config.yaml
n_layer: 11
d_model: 320
n_experts: 12
experts_per_token: 2
d_expert: 416
d_shared_expert: 384
activation: "squared_relu"
moe_layers: [0, 1, 2, 3, 4, 5, 6, 7, 8, 9, 10]
router_score: "sigmoid"
normalize_top_k: true
routed_scale: 1.0
balance_loss: 0.000532
balance_bias: true
router_cosine_scale: 20.0
init_std_router: 0.036
lr_router: 0.000354
vocab_size: 32000
norm: "layernorm"
norm_eps: 1e-06
tie_embeddings: false
optimizer: "soap_variant"
lr: 0.00378
beta1: 0.95
beta2: 0.99
batch_tokens: 65536
seq_len: 1024
train_tokens: 239000000
steps: 3647
dataset: "wikipedia_en"
Below are experts of layer 2 (counted from 0) of a mixture-of-experts language model. Rows are named router (the router's row for the expert), up (a neuron's input weights, with its number), down (a neuron's output weights, with its number) and show model dimensions 240-319. Each number is 500 + 50 x the weight over its row's rms, rounded and kept within 0 to 999. Numbers have three digits each.
After each expert's rows: "mostly gets" lists some tokens that are sent to it at least half of the time; "gets" lists some tokens that make up at least twice as much of what it gets as of all text. This comes from a sample of Wikipedia text that the model never trained on. Tokens count by the router's weight.

# expert 5
router:501556498491579563468443547490527490525432437566566542588478536538534418509491565529412499528477450584456437516456433568553390552463460505492563551460516446529525539535536514477505531418463480520496415572528470483575564539549399575387476536
up0:482463497560591567495449530540545492461485397478492518615524545547548537586542435456440486512544495495531450454517490509493479463432434459446552418452465502576466438508383441401445486482534494467490480455515606497564463513504521533522487441
down0:563451469531602467529441496598515544550497449534489555551455592440476504526506535560548505457440455470532550524402464447527415451446520476464487557486413540538505486468513565526539508466491544496485513446524533567541472395558478486534469651
up1:442491479543493560510557520455547555514499459489483630487499625497562444475573500501506495547508548460544485457567455458502528522506524525509555458418458496562464482477470550489490568544466425435502506599439458498455583566421584584537523476
down1:477546598531549609537481593529591565499499493420574484446558503555487553523602477506552541447572539480478423509502497390495509429522412605477543512505458561551498545487512463547505555545407494524528493410585558500420619507470458532514457537
up2:518564539489493527417428482479514523482464502540573448453531507441450450534538537501536537531539458472539486496524486475515506432445523532613514489506533535577534541491473458540551460539513449591530506558500499387584430443520441452489498537
down2:543540521552475385495384450405523472494440409403456466446554471421513489564532566543473488465518529540453525465484538409538586397502566447561480532426571409524503582561494534486517453499521567509490457544505413525481562547513424420515566540
up3:519469506454366578525519444462433383484592455418511563406537490519501528487517456504488487563484506532441551387600492554526545502525597507488551460505505533418587482452427509543428455515522474467421581518525484569465507532454575486569565516
down3:464527486542527437460454547554465489370609566506497472499391444459562570509512564485472475502495502609388559500511435472478573438517548506493537538491464564526567540499584525532505468529471483466557538470442534425482505585506544377459431470
up4:534488461498457516469516498424606505448470553461449532440525469429529481484388459504499558490520515461463451515422442423521535412474588511516519533558469508467468470359599417444414596538436422493523436528524525551552606556603471498491551485
down4:470538526484468461442391470517533491469480580475359408497584484544497481497594459477504485519526539416496525467469463468441445507578538594510564484436464462438435487472488582465534456470449549573425470485549451515460513508539601557497439544
up5:457571439546498571526561507560529503469570427536509511504462422528569524474506493496502503597512481543443474480546558501596512484501491471445482506388507473553407435606543497524547473576521484548440564507595469479495475465581468437590404493
down5:549553421564550423425601541487504498515487504517457494532436413493485599515518582563523462437460483458567542540530494573462544569529392461439471581576549531559561501391452461540542440444445535470593506447501575513502549470481567509445614482
up6:558559416476521565524491483640466502573592500513560503530503626381524467524533510578511472521464512476444491532511572606416473501507555519479472533542476458512425479563462551586467518603489530500447572432487442547557462485484511496493393502
down6:479521472489538520472543468573528490517540563467546437442392495490552451568464377545469535495485545561560496504546531550491558439531464514586566473535548468430516494457458508490522588494570495468518509491497550546571459449535512480466505475
mostly gets: " ", " A", " S", " D", " U", " E"
gets: " ", "-", " A", "/", "a", " de"

# expert 0
router:527471476511484542563539537527467502450417573485534489589480459549481443507540513439492505444529516533481442534509409561482544465483398512514541472513500502537454507457541507469498492452482600518519498540483472462511539494501454578558523538
up0:472482555452523510575494397545488474466543491449515540465542576484501474472447533576560526520511536496509481506444538477531536460441487454506617541526479551407436485515541687515561460512383471427463528514504522540452497465519551472484510587
down0:541466564585410517533450507470451467522490502494458463503500527488416555516537577383491479393466454554516470418567408456516508556406515531588532482530520525514453632521485447471439550377462455532654470502557549491466507476507608439555524472
up1:533451543486532548596416538427474515488472532406453552505537486442563467481437393414461532395575496417553510557481492510513586488464431560519497538488535466563497482553528510507394449496520489547477446464485502516492482516482455485572563519
down1:472547505510431529556479513484509536543506543461543529583552545478529514418497531458533545453456491496558445475420490471536579476471421475441469402428575517514523470483540451408516461490454554429498516499439464441440586543472571408391560526
up2:415572476605555528426457478511462564531475549456448536587491547497508432513527474456561492554572456529477499494511424443392465581448596444505481573447498426429592440519520484480549570530485465510458523559503520535482449552523408563446483440
down2:508515468470522458431470538491475490514501548537526426504559492626479528557532462484623439447508487498494408576454505509493559496473485506494545469528445492505495519582411564514462472465422473462455508406449413452534485463527483481410558466
up3:499519406476563523506457492422472540432568602540496451490550494485389506440547470429522415448507596499487518539551544565485463464584565502497632459503409504571491485518479495553509495462510535518496521531540479450523520445522499564495474468
down3:521491549588492464499524532515461555518600553505515487490520622484570515419430520484469532523433560439490420480550481429482479587472505478524446432447627453443533516498519578449554459550473462462529426430475579436543617548457499513420450581
up4:449539388472442462452519453531451525494515400385528483504545522628453492518474453719532496604434516485492565447542550450500467508507548471533530578554581447508497527546514449517548488524469535508529518470502452549549415449482485500490461473
down4:540562479527513409516445558533531458461541504528531560430527510531467542565505523547601405551577464433549441598540494470544404461462517555513493560557508482464503497534392510512492420592512501567466522381449482534514485521606449529574593422
up5:493604455495396490602501605517489495467486473536420550517496482554435401567489461469485450537497457586493454542594541504491527439507469454455475442524493522491480560494533464566456487541490465504481476486612543526538554488529470453497510541
down5:608624560440453426511503557428531550538496586485486538509502401522491513626516513457464532533497453518471421605516544468548503442499532499480527455539494479546573521517518578485492496528502527557505452459551556620552557574506518468587546500
up6:510428501484444420544494468530427500418468423420555490539556440487468494590504497406494364547585564511580447525461398432476425512511509478482508468463428498522562490568480436534529546489514478594463505489584542554515521445527524450506511476
down6:411563513492518487575517559428544527464464555526408517507569472577551503621417453492434540490431573492514522514456483524550481530512473503419505477416499503499576565514544535506421480539544591579545544540483563542505429481461533646508466546
mostly gets: " John", " York", " American", "ley", " High", "ian"
gets: ".", " John", "man", " York", "to", " David"

# expert 9
router:590480528474498503465481488543515487485524469466533561504501476563393444426489474498510397535534501530489397526472374443553559503515470458558489509525476514527459452499516549539456541437506398549388508469465578395540520612450403501573415465
up0:411574493432466534578398463555391475619473378523468486528530417505491465508499528480569528565406493436508567434433450411589579531536510532543457529544480500522498527444530500514485473525514496580498547479560566419458531455442504502471487476
down0:499415543487514476465479468656536554548474534520483463546486514449483522550519448422524483429453580532520536481625595465540528445505499577538606486560465511471483501502459505504536408509481490556511515518451464456550470539419478465425477496
up1:517484539502526457507451450510504567503511430523530529484523461500445476419570516400494588499542547494474510415428462507596526452474444459494471439466468472465526609467546582415501498590544427503454491556435451536631496512470596517482468580
down1:463432447551584542581482595524476512500525532511469414498444487452412596497468507409522525487495480430467524538558569423481513458487595601481461470528471447442441549447513555500441521453444467520442511536431462606516554546539573428451460533
up2:418447487468437577503515596497430501437488417528452403490492488521496459477495464508544542591465510546490523465579494435540556507467565503541491537580500524463543487553551508507435508545439434448512540559489526449540480550480484552490480500
down2:477507487496502494476537537588485494484425499422418439480540475509500424590556508441543425558570452500596498466517473490504446453448592537606469473469427504489425516402552452544490441547457515529520581499501466515482453429549519502482535478
up3:511502541507522476439422459484495535508451542523588592480505516441483463516423534547408615536497504522577493442494463478481437516476479525558543561478556553455491529578510458465443491456503466476626437407520512500597546477431456466433411477
down3:577517538549491487418497501498535462535519465460550496507490541569517536591506487426421465473446546453477501661535431496519456577478557506479490418508496587524523464557581536512421513612525491487450508542467413509374420459549499516516545451
up4:501474477447431520479479488485465478421542480562447484533456538494481541431484489522458465580597498474512535520481559470465496530489478532466535486480472473543534530609506444538475496529506471462408524431379468579549379539470440454532534486
down4:490530557427488472532518526519500528511540517521445519542483521483474513488431566524533581496567512432559597577593502415439619495458517440497552477521613511522484460434462478426594467501514453467420428400512586555459373509451454484498435469
up5:534476439416537503507452433532474526510524429493542518488551534496430516446486481450492485482503513555551521503392463460469600521508415509493463572477501495427515494422509519412514466571493496578472396539415623576575499548458521484471534497
down5:487451544479500527520474599510590548480571417566520367554506505534420545493496484497521495423461527433487559544520540455505574503492455548504531515429484492458460445538567569465516493505502471522420574488565552502561543544519561474360393474
up6:531477514534438532556521472427483461539597458480445402472469494423424570428540577479452393485599515425499540477505474420454331561453489614356480461521495513469488460466470415490454585492500433494421428517434571498450480607495452485506453426
down6:511509417440546430504473574482488438469496474564500536488495531466515411474452503484425433471531510508566479474557477463538478404530407552543456482475462448494453526502552456515527567527495500518447482535545597483499397454461467551465499457
mostly gets: "e", "o", "n", "us", "i", "z"
gets: "s", "e", "a", "th", "er", "i"

# expert 7
router:507445554414548490427496518536492503434444543508555459511486515544543483547473458428501473424479542465437485514444469575378530541505542515491495554563464507555403480546441475525446497540445468507532468499471525479489539569550512566555441429
up0:573493486426536481499517538552524529532565480487441489470518619489578477540520486489489518434508438426557544429537562435562534421496553493544560625569523526476517579550533476545466471464475469527513432475433474417584473466513461521562532487
down0:535497444487394427557496499543486534440474535524504448448484446484467540521525448452549490584442495547451544470530437482550571452478511546511425397514447562489418514582529538523531570490510519489484487506457515420477560459489519486462623522
up1:427454526506449503527470427544551552525621503499507505561514460459552553452487522440516483455540562584502500513538483509427468479517478555484470555499433528571478425477468571426629493422399466556479462469527474555609536501518465428504461459
down1:512477564402542501428484495483570499578536470448548396449462470568518485522459531534452509520525547450502537555498542464452494467545531542545562416409589490526541550448429502466645575626490609485509479476444521473577426588562501447489464487
up2:491526566573498495476482402531485557436518488631422463439481473491385402471534458467527515427500481545452406584458504520524503466524517487591538591486559545476500549458493576475488555512535417495580391481565508568464529562482477469611491489
down2:450436460511540480538417499546584581469495546456393443549524459474444535499494562513463467543377558485507501494463467485534519464516525460497589601576514520408584538514531382409478526457466529530548466402575508514552544470434504504481544526
up3:625559445482494550462510545504508473536566429531550552493458480523535468528462566497521522491472453453475459471449580543566634555483566464463404502408530468455441484553575502520551576480434495546547572538589400529518464465516450469423509554
down3:470485486485408431424590503537524466464509493508496484547434606482394475561497494507461468579468564542516464456502529525530486434516499599445531477522558506547518461514456512504472454560428516518582583493533493475500436475444424436492459457
up4:581472436567431553518473620547558516466550607503555501567534491487473491471650495436598499511534461624580582519470519503421463498474480505479467518514525531589457491632481538576473430549417491583474506553528474504475539467561471422513414506
down4:484445489574561452495543463473475436533574448454551479415485506450466534508443535576472476634473539510626507535530469476408535517489517474555467457490623513515479421587472554466499439546590499503536601503466421541471428478537447474524503466
up5:450523544505502526440430493508484522495530483480455475506564531536553559468475526572470496491479514556519419393527544502534456558502495491411614514591515445424490568432516452446478490497532541470494496484526437516473533423509449553454469524
down5:514508439517488590469535456462510466489461593504438436556496511565575503455493451451478429414537558514438469607520454435532543478571552524559563386425515565445572535466455438438515492511494533517500520506472487440587494561545543563561429495
up6:451428470604505552517499562581434485552549546516470543466459551444477531486488568510518506542432447484484500546514525495605536526452451568425611524520567427579518528532436430513465507482522463482484392434528456519484490435490423521524574520
down6:518546433502469496463444503408497527496495527566516611524451470457442590505364458513528442431497480527490517402469474568475553453442583526529338489548445457567459650502519423434476509519467552460561440523524520530461536481515583520451575516
mostly gets: "\n", "|", "==", "===", " ==", "---|---|---|---|"
gets: "\n", ".", "-", "|", "==", "==="

# expert 3
router:483435537454473458506401496520464605510469550423420572520477510538447566461508509525560414503544540510381509554464470457518461463533582537557508492533370442521483508492587441518438503473483532508588497493579421485516526554521363578650492552
up0:523553463474571467350526463462499549447532499366579489488580527457453498429373569542492504534522547456568515597538505578425494558509531432453489415443511549563573502499571501550511476528490509495397606491471456504544490542521492558460447498
down0:489449514538422534498618486532474461521440429476611539500501428569476403488436550418513518466553525568564488478475479551553537515515473534504563464501478550407511491518516446499556559594497418496505539482458386468559604428510517537458467433
up1:441561527645527472462491468505448479506432516495460477456527472530529536376535492488587507434480648416538421532510595441504535534513488543473507512497511433473532547483535467512564501526545560539541543581460541482475454443572547537543505537
down1:460484550593500563432420441466495501466483551567476518438523405442416533462442544557573397413473492605572494497589523383482456546538516495413480466455588487500574479495587446448487600477501486463498535500525474508463530534445606487510580502
up2:513474419541441525554436476447387547562466512557525554580537513496504507591471573575545486508521513493618447437465480461497607383519527510508447566500509452452447536481531494590432487382518517390472506474515474442565606441578541522585507522
down2:493456460580544450553588536521466498520623551496525479591517483485512537406533465515493526498518445530561500449553453498514387455541466518576521455448475460433476575485436578475550471382535432451494417419523572486509466386522534438449551534
up3:466531460462494507566514398481545440538563614600574558498526517478562541520522588542589493434486448552488495576454582480525507577458574489533436531514456431549463496535520507528521431494450525509541451447440447540580485412496480480515550458
down3:539445534568460551539508502433561536536452415454478536445425471468517464512556469462421519482476509513510478440621451459564410481536453423472462545507534513528480512440432556450512407476472554506555459445525434429581456451457475516383538555
up4:551550570536492613481458515481426516558421491479465595520482457547456486525411452522464537553554583499596554519435504385523483495536430580458557543491466536574468423495501485522477505474476520533526543520495602494474539486518523457487520547
down4:481555584459481543435431492414452555476503548577542515527425406501433534516504531469465498478541478479589415579516422437484374536453453472449504528522473532445486460483572503450433543452565501489421421569532517405483536545465561472526514493
up5:450491472472491432532473489465512533398407553470527419468431519468493554462448474456523481421411552559607472494490516520479436468505427469541540427462530486552496494516563506594498580563479456578542460556525488511428405504522452480590570479
down5:501512449594446526521496483494475546497467466465586406495496503459459590507567485438477380505502445441574492561506450497561489520506448564480504474496473556507516523648446535486585510447501439496502466495427501516530455524503414488517547515
up6:525541405530445499481519603530441480468494393421535404451429444436513536502471508558513458579513507477557481534434550515497458535487514643564547524461484516450555551478497410523429472466476414458537464501530488470476481553547418455536484496
down6:497465503522486433436579512488420389503524481459522490502501544469527554549534410556554481508607532518463614516441544593552499551540591535556558512527588473460538474584528521554444510517488460485448451500527469440438553435505509523512478508
mostly gets: " |", " up", " made", " released", " used", " use"
gets: " |", "ed", ";", " used", " up", " made"

# expert 2
router:445507561559554551408533483521518526452438572463464575505530487523427535505473502533553503539523548582520524469553422522461505433464511459504488547494492511438546552595660437497465493452479459544507540580568463501438563538486403557631477566
up0:510421547522499453492522567458505446513489502414464444555586425471521444536444473500475476485513566525487470439569483539466457533496423498510534430437441554474459579579417570554534409529452507551508537458592557577401451520513386466511503548
down0:442593500436467486474632434440521537468522501530573461489493468464570468639509445471488412527526529381524566531594471424552444472538551459494566525508448498489633522544449463453535563523519542460551512562533412542477528464468473583547427510
up1:518469554467430528469541403492440425520481523565485479490515553494504501605550468506562504558468529383487512448477496540460468565532455527507437555509527534426480511485522449530560467420521420525445583449502522504548580523534465487589581460
down1:514438590545439576481493508487493538389487457494538443540525582468464543516529514467472520460530583498528426381518462516510469551481545407552552540534411424550524512533567464483536530386449522461505547500419430469500497561494516432461540481
up2:460431482506486471532534503616534515522359505514516450442525456496579482417523464455487487528440503506436514565476448573517491575516471496470518457445521444513563474437369466512566435530569527610542423513537448498414515561500525435389557536
down2:500479475506464514517492444450444442536498504609445490509471544597531448586500556521520555435518530511503563499565442546582479623564587494472530463506395461437454574570501497537414475502474506506507495578398491522539522527387510424538439552
up3:522536515572518546503457511598515405457594536573459503518532432468477509567508461520580525465502463506476456546527411428463517492446472497535437551556453459482529456422448420549456511506528462536507475534553586543520468525526432475513543547
down3:518533495516542511449485499540488561532557525514569411495434427443438526395559501488487542559485501326592472594453499418530476528494477516537517499591526497437485477365497524574462460502455459566457451571550460459521522540565573484478487620
up4:482522468572490432445512456545576492548496521502520422597560532458555527471538370501520499550497497590536462475480457490474491584554451611480576566470450531547494540578531524535485472463405449550617622487607482560506505561555449472417531524
down4:394487529563514518374528507462551455541470414533516469497542559542532508583483509440460457491564448529454541532518485447493415514576465506628555504501485388534410462577446460541433523501370459439547601497518479462531479517508523409542523437
up5:567464542620499497556573540483463478468428452500521585541487522509495502467508481424514360429569514500498589536481456548515445503475524536454446561458493534452514433512457607462537497571487522546503470565487499413541519510430466543526377509
down5:421552467417537579436553555431473466545485529535609543548451584564486552544506508571475462476541493525444519565505440503483504481528474431485520546505526423581434513497551581576493524372479486501466602515554527499449477351493469527509544544
up6:567453455553521490523508443496522406510411556537536536527533528461489513417473507509471525498492478511553568428449587462512397467499496409469583563362496485531493519440541545439533542506469550480525518468471384447548583460379469443492541535
down6:504442507501452498556499537491488540486583510575569493470592528550473518566450452489527399493474468488436545559488423448527535454499646498481545531434521406456523482480495549502473502440526397504459563506515449353509607506520492509520452431
mostly gets: " his", " the", " their", " her", "'", "The"
gets: " the", "'", " The", " his", "The", " their"

# expert 10
router:488467511570525496464408505581431523438449446466492522562494521463449539458484524466581526459512586535496594484496478470580506558483504481503517535455447565504416568545592478496531462432509427486573461511516427599515425456502476500427557542
up0:494535537567488438475434402385452492496410383428475500401456479487590573556568456528453372492471457452449375462539474503521562471514473600476593593579559412473446462533527477499434504480517543503469419576482622504527507567471490557523487575
down0:509549537447556499535560510513537558465543489482519495559481459528468462551518508516494483388481406578488462557499452503440445579539497400532466501383521495569461461586503441492492477483379587577618480589508476565470382434476533467499482400
up1:512462494490486466569428479408495443527490477466501387531484581533467366491469566470543532468534548486499572560453486515485497534514564577612531538514555464539468473582508524527496498471529501442503474510520517604527587472470439503537535530
down1:423486560545519556577546504478427511534504391487547514478548475537550506456546472535487447445544482514536531569433588494415451493514553610526468485469478480550552499519411474543490555415498515540538395436492530517534480481487542463515507560
up2:472513554495486500529483578505587568541392427442466430530493443470553453543545453471510448507475484537503500543621447478596451513523489503516372479530478519461463519532577502454526463475573479527446456498508562502502472501553599533533497528
down2:464535458523512479485511531532512561559467500436442459559459460632508467480492548471512483436585511521444483504567402429485487561527519537536453541393527438496559477472478492455464518556546555544563497459519422514561435545400605483498560511
up3:485540512486546468504458579449425417536524526508502580511569549581552528571585581440492503633454423520412493465483556536509446417487523470530552521567527486507462531548518466531515475543544478490463497369496495495489396446531517462543493505
down3:515458439528487491497555562451455408588509452482529527555557435484508489508505522574501568543525553463509491526457466459537385492539497444516515425511541538484427559464528489549427439491453454574487586462522503519582445484457492541514500571
up4:482447470522513431518425532424495539502581502526494420410535509556547526557509487431568518443506535522517441493530415504597497526494489572520558381568351551406489500513516514510513491526472533553523485504496520466645411511436426426446502425
down4:455428540514498494436532478413519425473457516546504507491496503610451365579562438454384594541526478466503475401472424501505419541533474544497562484479597565419486502507501501557395435504544504575554509535582447458563480512518454547508491460
up5:630408547562481578511445479505400499541508437536460487484604503620481438440431457490499413522509452562501478481485420471461468450569478483405565493490401448592542470525479585462480609527567550476434404558531525446498464410484476504495520511
down5:570519505423614459448425537471536533554503422534465532490503377512447494602542501458490517478489526533534503552477469413533430523555495509492587480513562457432527502508513482459554547548540605473542436469452485590550477589534544431629510429
up6:490525447416453575531531494471531421504472475496543488469454478550608425468550531500486440547501459499541514461598500536545407635501491499608555414409565482484473432513459399437519474500449478464522488524422449527484453637486387569532535490
down6:499557616507544570522476482570570426516512431433507449547502588562587484513567468501498528505515510449517416455525509513480577435530437500484520468478517552506470429487511509459551587488580482510464555442514496491555552520542464490520552450
mostly gets: " to", " of", " for", ":", " in", " by"
gets: " of", " in", " to", ":", " for", " on"

# expert 1
router:517499508437446643527526533493556574448507476451529611421542503537416408449500505508464463527502452447402463554535467560455507482537470492428451511545565465426456529595561570499445557448537586571396455557530571432457512512499458503547553533
up0:507515391569504425452475509487557557422480551422445526527515529528525419513431587392500446543446469557435498538461522496530501514488530483513576602608496451559579535465489516512568450581546535546505528555419480578547557474498520460535483484
down0:579480447456464566504515384544530536591509587574542463574501467497478534514473551512501591496412528486515464455594496516524504512527484483537416444489551476496426442484529538525525514489466546546430512569508542502518571509512617485417584516
up1:520522456536525553399524471520496515420516497434654475510522602539415471542571443468538541516482458602531497525490466507525544487496528481561516456469500499478484560456465504466467497587481514467422432523470442539453569527562507554470530502
down1:491532457527427418455528629519547477433410507538542493517451495501533447498419497493459512551485425426494416403488471554459505438496496447468443476515554551481527525446466516509441566490482560490456507547519486566502570533543513488383533451
up2:520477495465550491485510538507529497419453549537434496483515526466487469537478595441505430587502469550597542521527430529450502513490479488480527417469439446555530480554471572489544417491556524492575435551436501498456539543569562516440493466
down2:596669472449525487527533484408485545531553502468528485454530600614538548513436520455535491526469535495450490526504435454493503405536503426509491523506473532463483399501500487505508411462485544611566521464497476590541536502583491487439550538
up3:512467541476468528458409565536553538504494584454441565516562513574530409453493498463523535528430540552533598527455489478488553520516488496431540478521542436490449486574563516408511606504499495559419454496517387495526538528501445600456547476
down3:559452465456480486501571520393437535556523435451616516511423505555518515477526512428502482567489460454504464491460533475502489489522588470514521494482580418497535445538556533380567510466558516499480358456567572498532456512555432419562471484
up4:474444583440533519555446492461463453484543528443545510342547474535476497479519505532473452454499557521517473479596488533461484467511446434544369499562410596522497500489521539439468494525513522429493543469604469491405492500521502491411616576
down4:518548475408449509472535503507447481492468491520549415453548532546451461429462521559438483529587529498545471510458525390449455428474522560521402452508513539505550491503518559397512388473548490565486471447447408469542483564501570411448531508
up5:501472568546432475512566511514484431458520482419458506404545538488474483542443543462506442514475464485442474462397535487456497466464465503496570483492520537527585547562465477578529462544456444518563486559527515442581446487498555409437472551
down5:510495481437476435477564447486544450484533447451531412523500469624487479458530532514446493512560418510626577490497535479476452550486443453531518493437505504562472420391567564548494492542468423508372489428583531477472525496524574440458444478
up6:469401514499461570509517433497481530541419490476547589426540473495469483446496526522568500565556434546364468520493433505440526548505605486526492501497561545536582476477515481462518434568541526519550530401445514445543561585484480507546516479
down6:500434566461529536465459533531536488486493444451396466431521562549610504485447595452544453623456452557581465501417501425450550464526516525446465449482534445585450472478562499477492528464470471484625449552546550507415472542516531534400529513
mostly gets: ",", " and", " that", " as", " with", "),"
gets: ",", " and", ";", " that", " as", " which"

# expert 4
router:522562495535477470552454528548491550531476451508471416424591443479530406485553456507506587561535543466583490468476408418481534572526539434476486528618602454426397383530528536531426583499505520495518506578504526497494527544533396542510413539
up0:491523471481499485478516555446489510492535502497471494499526604423468462461484576448501443510482475468523436480545445506594487504456350514497514483439485444564427476478531453484531477425515544505468456487424492512537477487493469550591397455
down0:505443539478525617423492452473516448520576443493574503574450490514546490485424476414449494456450426555496482505514515492554433500534506545465474492480563545588496461530447449461542494524461465490530440451447514402358530513459477511522485518
up1:435453511552503466465507476528456531492522551520475657510503566517591513435497580529460517549470526455453537531565512546439509475482487487522480484343435455484496545578474589490514472504463486509499401433469495600423473448498491471424472450
down1:525531434517378519620492414497542597472543508495507556500581477520544544475521545558496523464497419427481546541503436386485566432547542473501496525425464449535542541539451632565505560572486513540465509567501457368480467465514466534420475549
up2:523439434396574457479473459396472498521558459535436528501490461452458539515541610439511448429551447567474518495482496459476456505487529506475479496439515530449521343465467459492512457415471580476434515451497594543467568490500495482511498469
down2:546486472527534484533563523387485486535497502482460539532473480518577500438460557511384529383591528552563529414487445504462410503499485536537511520476477500432584490477528532475480627473458556456537584510475587489451476581518558432498514452
up3:488568490519413578470467478425453483456488439523490540471636510521446486511450541484550532517484539529527485531504545445481448510497511567566504513503536484428524501518486504472486541558513528525498580553398548469507491515643542451507622464
down3:535461507481508460444593619537473477560527492528506516542360446473570435470524391493478474510428459487524479556462458428506533494478466578576434451500515474476500495370469556439507496527506504463461506470547527533450516491464520504579534486
up4:512431515527405419489497423557469690514492469471477490490559530518524453530515459452539531508594481489457433509519530564534498513491531500524489505470454477486465524473461549382498526510460555533519505544444357566475426485444400460475557545
down4:542468403500458561546474571570517440413403479552540554506574510472487467513469492575485493500539508537504591480509466490584475576508555483466524529501461458459556539522473593524586425545519565401511518518497442412490562494489520434449510407
up5:621439591446491574485496539537429469460472492486461496450466420502451475516526532421487585561514542478507458553508503523492468524528427464396486527479550535401428514418507501485493488549481514500533493484517421459502516529484565575542468496
down5:542467543423467485495504519549558473497536499522474525561449551445482548452582531401470570523390537533635536493495471533586597536534502422392484541520401429566610449510551451392524494536560541585470490473518532464536438504586545533509496446
up6:416534557434588519538482560493473466432433576484441604565424495567524400519457546440449502506442524501465447563517557496469523540492558468521438532436463542544459455460565507447463461498478558487482543572514398502575500485611476559631526542
down6:464497588529442487483449459460554500477556501521471465555596480538474506535540391519428507510439486477391467535455514540449498505515482559484618572483491480550470441472546514504541460514485550508491448498570464481469472519597501491431551496
mostly gets: "\"", " 2", " 0", " 1", " he", " 3"
gets: " 1", ")", " 2", "\"", " 3", " 0"

# expert 8
router:529552516429447526525501534519438442544558497492542495461535610515426496467483556478500525510474499467471533543521457479488483503499460489528455449500584550400497521552510480548552568551483476587411483555469525468548473437537511592536459507
up0:566438451581467417577419530583543431470472618457496463502563496527505551502494482474480491509530516427524448451437425501513540538495517532469421458524516565487495545498519441476586479499383463486564437549538452472459423555507476432447552496
down0:413430506451394452419522528563544459362483501482445539457463418486456473460501425479556513581464546476547599531517508511439480536463476579451531509512460459565523486454555454432469443416460431501512472537497522421535520450585420537507431499
up1:569549469511430463468535580581426462529433504592555435488564500518531467514453443560487454534416523569541434436595560500478562562457503441614455557501432445478521460467514499498470464501492516531473542507600494452566555467507449470508477488
down1:454496487504584470430577490393428466469540403570513487527491415437512458541513576529426540562499530502507524550464552623439542583483408507478471425497531513544524464457481500492531509480454519509531510455478548447549521487548642532450542541
up2:521507491456427522531518485414502533539443614500456436458524553534552439471528547461541606452494523469468469480481488457578550473505490415490543447486461378539525567514544528504523484539482450483387424554420517501460507382526522551466482532
down2:521480485433465514512554442505486505484578608511528531362527390633428461536528455486595442508510462515489500519522486411568477496490426570470549361491509448485635537442504457510457517500467435455512497517404489510480475530515540547493418483
up3:580482528512456533493514497475477573477652417485521553525445531540495585469537492497477466484506484483529595474455623570459447529465448559520520538503529461436514510559535493468622486580466546536460508541496482478496506515508491557465475484
down3:530539458493625561457487451632554620532587513485546421434458547415468520535483482511462586431467417461504545538520458438465544538485530459513528495543649569530561441487485416521526530595488429456559479427546554570512494470534495466460491563
up4:541494443450456532542531543546471533502487630462469525556556497479451487508512534517455539604579562518490480493368500520447586439476531443512462459487508494412503537526492480438507481494558528564484512502407453468558467465472494491532580473
down4:554525468538480505551535471492485577432531488468487464499450464570442532518436497459534441502582406450511539444501507401486474506499480371479548568565459410489539559520605393492408539551461469432511428591488562493507412520476498539487472415
up5:509494443524457498596547479440610541465533519521564489533609609433510507601568441486528453540536609509455467484520539472561543444490404544447420484462516557482386432591463538484424549491489473600407459396459517480458477567531536521459481488
down5:538504449472486476529478449507527444575463507505516513472493558484485554482420479359488579480576491573421468495516459535452561391499586584602393444480533548449494450524478529568496534562511420536460452482535526417515467499482440595472493512
up6:471442506537481552464443567530552515477532484508546528501527524534486534508527489381552454515500450451487508429502490562502627441492523526443533553451496580449525540493494455449521489541486566453491539478557427531466548528593518522489539535
down6:503592460438561485502582488531512434552557491503545507499510504491543461489550576464508496515432541414426500495456460530546479458495536461568459525517562525478537514508379497529532495561594527524511451497579527518484508531503495475564476437
mostly gets: " is", " a", " was", " an", " were", "|"
gets: " a", " (", " was", " is", ")", "|"